From a checkpoint of a small mixture-of-experts model trained on Wikipedia: 16 experts in each of 9 layers.
Below are experts of layer 4 (counted from 0) of a mixture-of-experts language model. Rows are named router (the router's row for the expert), gate (a neuron's input weights, with its number), up (a neuron's input weights, with its number), down (a neuron's output weights, with its number) and show model dimensions 64-127. Each number is 128 + 32 x the weight over its row's rms, rounded and kept within 0 to 255.
After each expert's rows: "comes after" lists some tokens at least twice as common just before its tokens as in all text. This comes from a sample of Wikipedia text that the model never trained on. Tokens count by the router's weight.

# expert 5
router [105 117 160 141 157 130  86  93 150 128 108 134 153 143 117  73 149  92 145  67 160 123 125 161 187 139 166 155 172 190 148 114 108 128  98 144 165 110 140 122 134  93 129 112 113 175 132  94 127 119 139  95 109  66 123  74 126 140 111 148 120  71  87 149]
gate12 [141 120 147  83 133 129  82  92 140 138 178 105 172 138 121 149 118 123 121 108  90 125  93 131 167  72 173 134 119  78  96 179 134  91 162 131 131 125 189  77  67 117  82 178 143 160  99 137 137 108  99 143 137 142 133 190 135  81  73 112  67 146 152 163]
up12 [150 116 138 156  88  82 144  94 179 154  88 146 123 120 139 116 102 160 120 136 145 127 207 104 148 103 136 105 165 125 135 183 160  94 133 137  54 130  94 123 117 103 162 123 115 119 174 115 103 134 151  57  60 161 157  85 110 127 132 136 140 154 120 145]
down12 [ 94 141 154 153 191 143 105 184  94 120 119 143 108 102 146  60 170  89 159 113 118 132  88  65  51 104 157 141 162  93  82  83 139 188 148 160 134 139 134 161 105  87  57 138 108 129  97 118  96 158 103 156 121  78 158 128 119 132 115 112  54 142 107 113]
gate13 [150 114 131 131 128 121 158 103 132  89  75 156 131 127 138 117 149  76 102 145 137 137  97 172 115 157 145 123 151 118 169  69 122  94 134  77  77  85 125 169  66 123 109  67 154 191  88 145 124 155 149 141 134 115 110 137 130 132 175 153 164 101 137  99]
up13 [141 177  58 184  97 154 128 112 194 125 106 106 146 103 125 128 115 168 124  92 116 143 202 140  96 132  94 135  90 149 144 126 149 144 156 143 162 148 178 146 162  93 117 153 132 144  73 110 159 149 146 215 124 137 154 152 117 118 156 124 131 143 151 156]
down13 [131 169  76 132  71 120 101 129 115 130 111  67 125 141 111 147  93 143  97 131 131 100 137 127  76 165  75 136 191 158 115 140 107  51 145 175 130 123 157 157 166 143 147 209 124 158  85  93 133 140  77 139 112 120 143  97 141  90  59 110 136 156 122 179]
comes after: " |", ",", ".", " (", ":", ";"

# expert 10
router [101 126  76 163 162 155  70 116 155 171 126 134 140 132  51 130 144 107 136 128 103 146 122 123 177  99 133 135 102 157 123  89 115  98 127 185 158  72 136 156 112 143  99 119 109 128 164  80 123 102  82 101 106 139  88  73 155 124  77 121 114 127 100 132]
gate12 [140 125 103 124 135 143 144 161 192  98 114 122 100 146 154  93  75 131 176 176  90 116 116 129 110 100 173 185  68 149  86 104  96  86 114 104 111  87 147  98 140 108  99  97  98 104 127 169 105 156 143  84 120 135 179 120 166  87  88 171 112 139 140 122]
up12 [133 126  97 129 100  99 156 114 121 138  65  97 107 126 118  85 114 137 116  83 107 138 126  90  97 145 157  73 148  93 138 131 154 183  98 145 111 140 122 178 105 101 145 103 130  77 162 109 143 115 167 104 135 147  35  94 137 128 128 155 111 193 152 176]
down12 [ 89 148 143 150 121 145 155 118 155 137 174 127 145 131 125 179 113 133 209 123 121 100 119 132 154  94 123  61 137 151 144 103 109 186 128  60 101 113 100 127 171 173  97 163 147 107 117 139 126 123 154 119 118 120 139 174 124 141  79 140 128 179 169 117]
gate13 [148  74 135 134 196 143 157 163 196 116 113  80 131 101 124 152 179 147 133  95 172 113 101 116 113 148 167 112 142 108 116  90  88 115 114 156 155  94  91 130 101 166 157 115  68 163  77 156 144  94  94  70 103 127  86 170  99  87 139 145 104 128  88 167]
up13 [ 87 130 145 107 105 126  87 179 124 145  87  82 127 190 119 140 141 151 159 139 129  92 140 178  99 125  96  97 144 132 112 144 118  99 129  91 119  91  82 100 144 164 122 160  55 121  39 162 136  99 170 105  96  76  89 180 103  91 143 134 157 114 171 185]
down13 [177 109 132 130  96 132  56 141 111 159 117 116  97 148 143  76 156 129 168 116 100 134 100 187 134 141 177 117 122 114 136 190  44 147 123 153 155 130 132  60 182  65 137 168  74  97 100 134 165  99 131 172  72 174 110 175  68 110  97 148 119 139 162 163]
comes after: " of", "'", " the", ".", " for", " to"

# expert 14
router [118 126 128 185 167 174  99 116 169 139 171  94  97 161 127  62  96 116 173 140 116 167 129 162 182 138  89 112 133 153 142  83 118 114  90 104 155 138 129  90 123 144 125 157  99  92 124 146 156 112 153 121 104 100 110  83 189 122 110 123 146 124  78 149]
gate0 [ 75 139 158 135 143 122  97 131 160 167 113 150 145 180 129 126  95 153  98 113 110 155 148 148 142 157 117 116 161 121 173 140 190 102  87 117 142  72 165 181 166  99  55 124 167 141 157 156 128 129  90 169 206 158 153 133  95 132 116 194 176 142 157 133]
up0 [ 67  71  96 167 123 101 171 138 154 159 145 170 136 105 140  75 115  91  92  91 123 110 151 119  74 120 125 143  94 158 141 149 115 112 101 142  73 106  83 164 176  97  94 161 140 158 119 128 105 122 125 162  93 140 103 164 162 118 179  91 154 141 120  97]
down0 [135  53 188  90 134 176  74 154 163 132 153 105 206  89  74 142 106  97 141 201  97 145 149 134 105 101  93 118 135 124 134  86 143 159 120 129  85 136 103 136 140 153 116 164 134 116  74 100 110  98 111 173 118 133 182 103 113 141 170 175 176 187  99  92]
gate1 [193 145 154  99  92  81 103 165  92 105 191 120 115 132 147 105 133 127 113 152 135  88 165 144 108 104 126 194 132 104  93 141 117 207 111 171 133 140 134  96  76 164 111  98 124 175 129 198  73  81 154  72 117 150 106 102 109  99  72 129  99 109 113 116]
up1 [ 72 150 188  89 175 105 126 152 127 114 133 144 111 167 142 159 149  83 104 133 149 140 142 143  92  98  95  83 122 111  62 170 109 145 133 130 143  57  81 119 113 157 214 120 200 124 114  97 148 156 124 106 136  68 138 123 159 131 136 135 165 128 168  82]
down1 [ 54 181 148  84 162 109 102 139  88 107 104  45  74 156 158 126 167  98 133 124 128 151 108 136 126  93 109 117 123 107 157 174 130  81 136 164 157 107  46 110 175 154 156 145 157 102 163  53 162 161 149 123  78 162 176 136 101 149 118 137 154  92  99  85]
comes after: "\n", "ed", "==", "===", " ==", "ing"

# expert 1
router [112 129 149 135 170 172 121  72 113 133 143  96 145 172 115 107 117 151 109 114 157 113 192 170 143 140 162 168 169 171 161  88 151  98  56 117 165 106 121 153 145 152 113 112 107 149  98 139 142 110 124 141 111 149  95 115 150 142 145 110 119 119 138 142]
gate12 [ 81 174 124 105 148 160 129 163 176 120 160 117 182 106 164 183  92 132 108 149 177 105 161  80 132  99 157 161 128 118 124 107 120 120 107 122  99 161 156 111 133 128 153 137 110 155 172 191 114 123  90 107 162 159 115 143 216 111 120 122 128 154 168 178]
up12 [118 113 153 132 134 141 116 154 148 153  93 125  60  99  76 103 152 155 124  98 137 120 113 164 117 130 107 134  78  63 101  88  94 136 104  99 129 134 108  75 139 160 106 108 153 154 141  74 127 136 160 102 172 181  96 121  67 121 109 131 171  89 187 111]
down12 [155 102 117 140 119 108 119 137 155 173 130 104 137 142 126 161 152 164  50  90 142 148 132 122 130 207 206 118 199 132 141 115 193 133 182 153  94  84  85 143 139 135 134 101 138 139 111 158 125  75 135 144 134 125 112  95  99 166  88 156  51 168 156 115]
gate13 [ 75 116 130  18 138 133 189 140  75 130 126 141 125 135 110 144 101 115 178 138 230 131 177 137 101 102 133 140 127  80 198 112 148  83  90 110 151 107  95 148 141 178  76 162 121 193 146 164 135 157 154 128 153 109 147 135 148 167 137 184 195 121 138 123]
up13 [143 162 154  92  98 108 118 104 112 197 182 107 154 168 125 167  70 127 114 101  78 117 130 115 132 145 102 128 164  89 203 177 140 186  88 150  91 147 143 103 124 135 114 180  78 150 114 167 130 122  85  39  72 170 114  88 141 163 139 166 110 127 103 164]
down13 [ 87 133  87 105  88 122 164 166 120 141 167 142  86 129 119 195 120 101 157 130 176 174 125 177 144 123 115  99 125 112 214  72 126  87  82 139 136 150 131 177 162 136 160 140 107 167 142 175 159 111 106 128 132 124 124 117 105  98  90 178  87 107 140 117]
comes after: " the", " ", " a", " The", "al", " his"

# expert 8
router [109 109 132 130 147 129 101 111 132 126 133 114 145 196 112  83  97 148 157  98 122 168 173 134 177 141 109 152 189 132 111 188 103 129  69 101 140 111 115 111 126 119  74 112  99  93 125 150  63 107 174 119  75  98 127  90 136 133 154  92 139 105 144 134]
gate12 [145 184 146 129 114 162  94  66 110  74  87 111 154 228 118 140 136  91 107 195 135 140 147 142 141 113 123 128 127 140 145 118  77 115  50  97  93 123 161 121 134 159  57  77 142 153 170 158 111 130 131 135 131 100 118 120 113  99 134 181 117 123 152 125]
up12 [143 112 121 155 132 153 120 124 117 107 182  85 160 177 138  93 117 135 115 156  93 124 139  42 178 154 127 115  74  61 116  72  92 141 121 118 159 104 139 104 106 146 121 115 113 105 172 101 137 157 136 128 164 135 121 118 103  93 180 121 157  99 141 181]
down12 [134 104  71 178 153 140 112 107 137 115 154 130  84  33 181 144 111  92  91  98  94 146 166  88 108  99 182 117 136  73 154 153  87 184 157 144 117 100 108 124 127  87 132 114 151 103  91 162 119 107 120 185  75 141 199 120  88 127 160 131 114  95 133 136]
gate13 [178 127 130  37 106 153 194  86 120 125 140 105 127 103 133 123  65 161 136 153 145  75 121 113  62 158 122 111 122 147 117 164 145 122 182  93 157 116 162 134 104 150 109 109 136  76 139  81 118 110 178 126  69 132  74 151 201  98 144 136 144  45 135 153]
up13 [ 48 128 108 107 112 121 120 135 151 103 111 129  99  69 123 133 145 143  33 147 104  69 139 130 128 182  92 150 142 139 150 166 136 144  62 149 158 193 139 136 128 115 128 165  80 118 128 109 143  70  92 159 120 171 154 212 104 139 135 112 129  54  38 144]
down13 [158  86 110 160 130 134 126 121  94  64 125 129 131  93 160 172  92 116 128 166 136 113  79  97 168 138  51 158  82  38 111 112 116 146  98  90 138 150 123 139 198 128 140 124 139 158 145  92  97 161 128 150 109 130 199 122 143 134 130 166 112  86 128  98]
comes after: "-", " (", " |", " ", "\n", " \""

# expert 3
router [116 106 124 157 150 183 116  98 178 164 125 152 117 133  91 123 142 166 131 122 160 168 149 138  82 165 166 188 196 154 143  89 100 107  86 160 159 148 146 114 121 138  89 131  87 112 134 112 109  91 133  88 147 151 104 104 141 148 130 153  88  88 113 131]
gate12 [172 127 130  99 108 152 161 111 159 111 143 108 153 128  67 163 121 133 177 156  81 155 157  95 123 189 144 173 129 129 161 133  88 134 183 110  52  52 153 156 133 166 102 139 111 166  81 117  81 154 113  93 118 179  78 154 174 175 148 129 128 173 201 135]
up12 [ 99 111 110  88 197 120 135  77 126 118 126 170 109 126 128 117 151  68 140 132 102 133 169 162 149 160 115 139  83 142 116 101 135 126 106 121 103  83  57 102 144 126 121 156 163  90 157 105 168 104 132 168  85 172 183 131  87 122  70 194  75  96 147 136]
down12 [123  95 120 156 152 133  81  95 120 110  96 115 167 124 180 117 106 175 107 187 162 123 123 109 141 145 208 122 194 131  75 133  78 123 167 177  99 124 192 131 131 143 130 108  99 150  94 136 154 153 107  47 112 105 158 120 106 143  86 138 122 180 116  80]
gate13 [155 148 124 131 129 100  91 156 120 160  76 175 121 169 155  90 138 157 106 129 101 143 147 141 132 118 129 165 105 124 216 103 104 105 139 192 139 148 152 101 108 171  92 101 154 161  99  98 110  65 128 127 105 127 121 117 113 202 111 161 157  46 135 155]
up13 [137 134 119 166 127 113 180  78 118 182 140 136 154  96  94 140 119 138 125 143  93  80  84 165 150 148  61 158 106 110 117 169  85 117 137 112  81 111 163  86 138 116 100  98  43 119  84 139 137 117 152 131 152 103 130 162 170  48 154 149 126 122 131 180]
down13 [ 65 141 114 107 119 132 157 131 163 122 163  85  84  87 114  68 134 105 148 178 105  98 169  79 133 118 111 150  83 154 114 104 155 140 173 141  65  94 154  63 206 120 187 176  61 132 124 164  57 105 183  92 155 141 147 115 154 136 137 117  60 127 109 110]
comes after: " |", " ", ",", " and", " was", " to"

# expert 2
router [120 113 173 153  99 187 149 114 183 132 122 121 103 163 140 127 116 108 128 121 133 128 145 108 214 172  90 133 138 134 136 169 133 101 128 137 145  92 102 134 157  86  76 145 147 100 119 214  79 132 131 154  99  94 159 123 145 135 126 115 126 111 122 135]
gate12 [136 105 152 124  82 156 128 112 168 130 109 145 118 178 190 155 179 101 123 135 128 124 103 158 141  94 156 138 147 145 109 171 137  69 106 177  67  91 190 140 135  84 121 116 121 145  96 144  97 113 192  99  86 141 124  92  97 190 116 182 110 141 152 160]
up12 [201 131 120 137 123 154  91 113 210  88  98 166  88 162 125 152 106  87 129 172 101 130 158 166 118  86 153 131 121  92 132 183 118 114 104 132 109 139 106  87 117 142 142 147 115 138  80 149 131 143 194 146 127 134 185 157 168 128 142 124 118 158 128 121]
down12 [101 103 112 108 161 209 155 115  88  85 104  90 140  97 132 180 135  57 162 160 159 140  47 150 143 116 100  96 145  93 135 163 181 121  86  79 154  67 154 142 149 114 104  87  88  84 154 152 100  94 144 105 140 117  76 144 166 121 126 173 118 139  74 157]
gate13 [106 162  86 181 166  85 137 100 167 109  94 129 134 187  84 154 140 173 181 108 105 116 178  88 100 151  86  75 155 108 114 161 153 129 154 173 145 120 151 103  77 158 109 149 138  91 146 222 174 139 203 133 129 122 135 116 124 116 163 117 149 111 111 121]
up13 [118 111 192 107  86 133 147 130 140 146 160  77 142 167  84 137  92 116  72  63 163 157 112 157  99 165 144 163 169 146 136 117 141 117  58 119 101  66 107 132 156 154 165 111 111 124  73  88 131 127  62  94 144 103  77 131 135 104 166 103 131 142 150 127]
down13 [ 91  85 109 111  65 120 105 152 111 159 119 113 146 115  78 166 143  74 132  90 206 144 112 126 147 125 184 147 111 107 133 194  89 115 121 126 176 146 110  76 119 131 165 123  62 109 108  97 111 167 184  81 102  97  69 121 141 125 168 137 112 139 122  81]
comes after: ".", " |", ")", "\"", " 1", "1"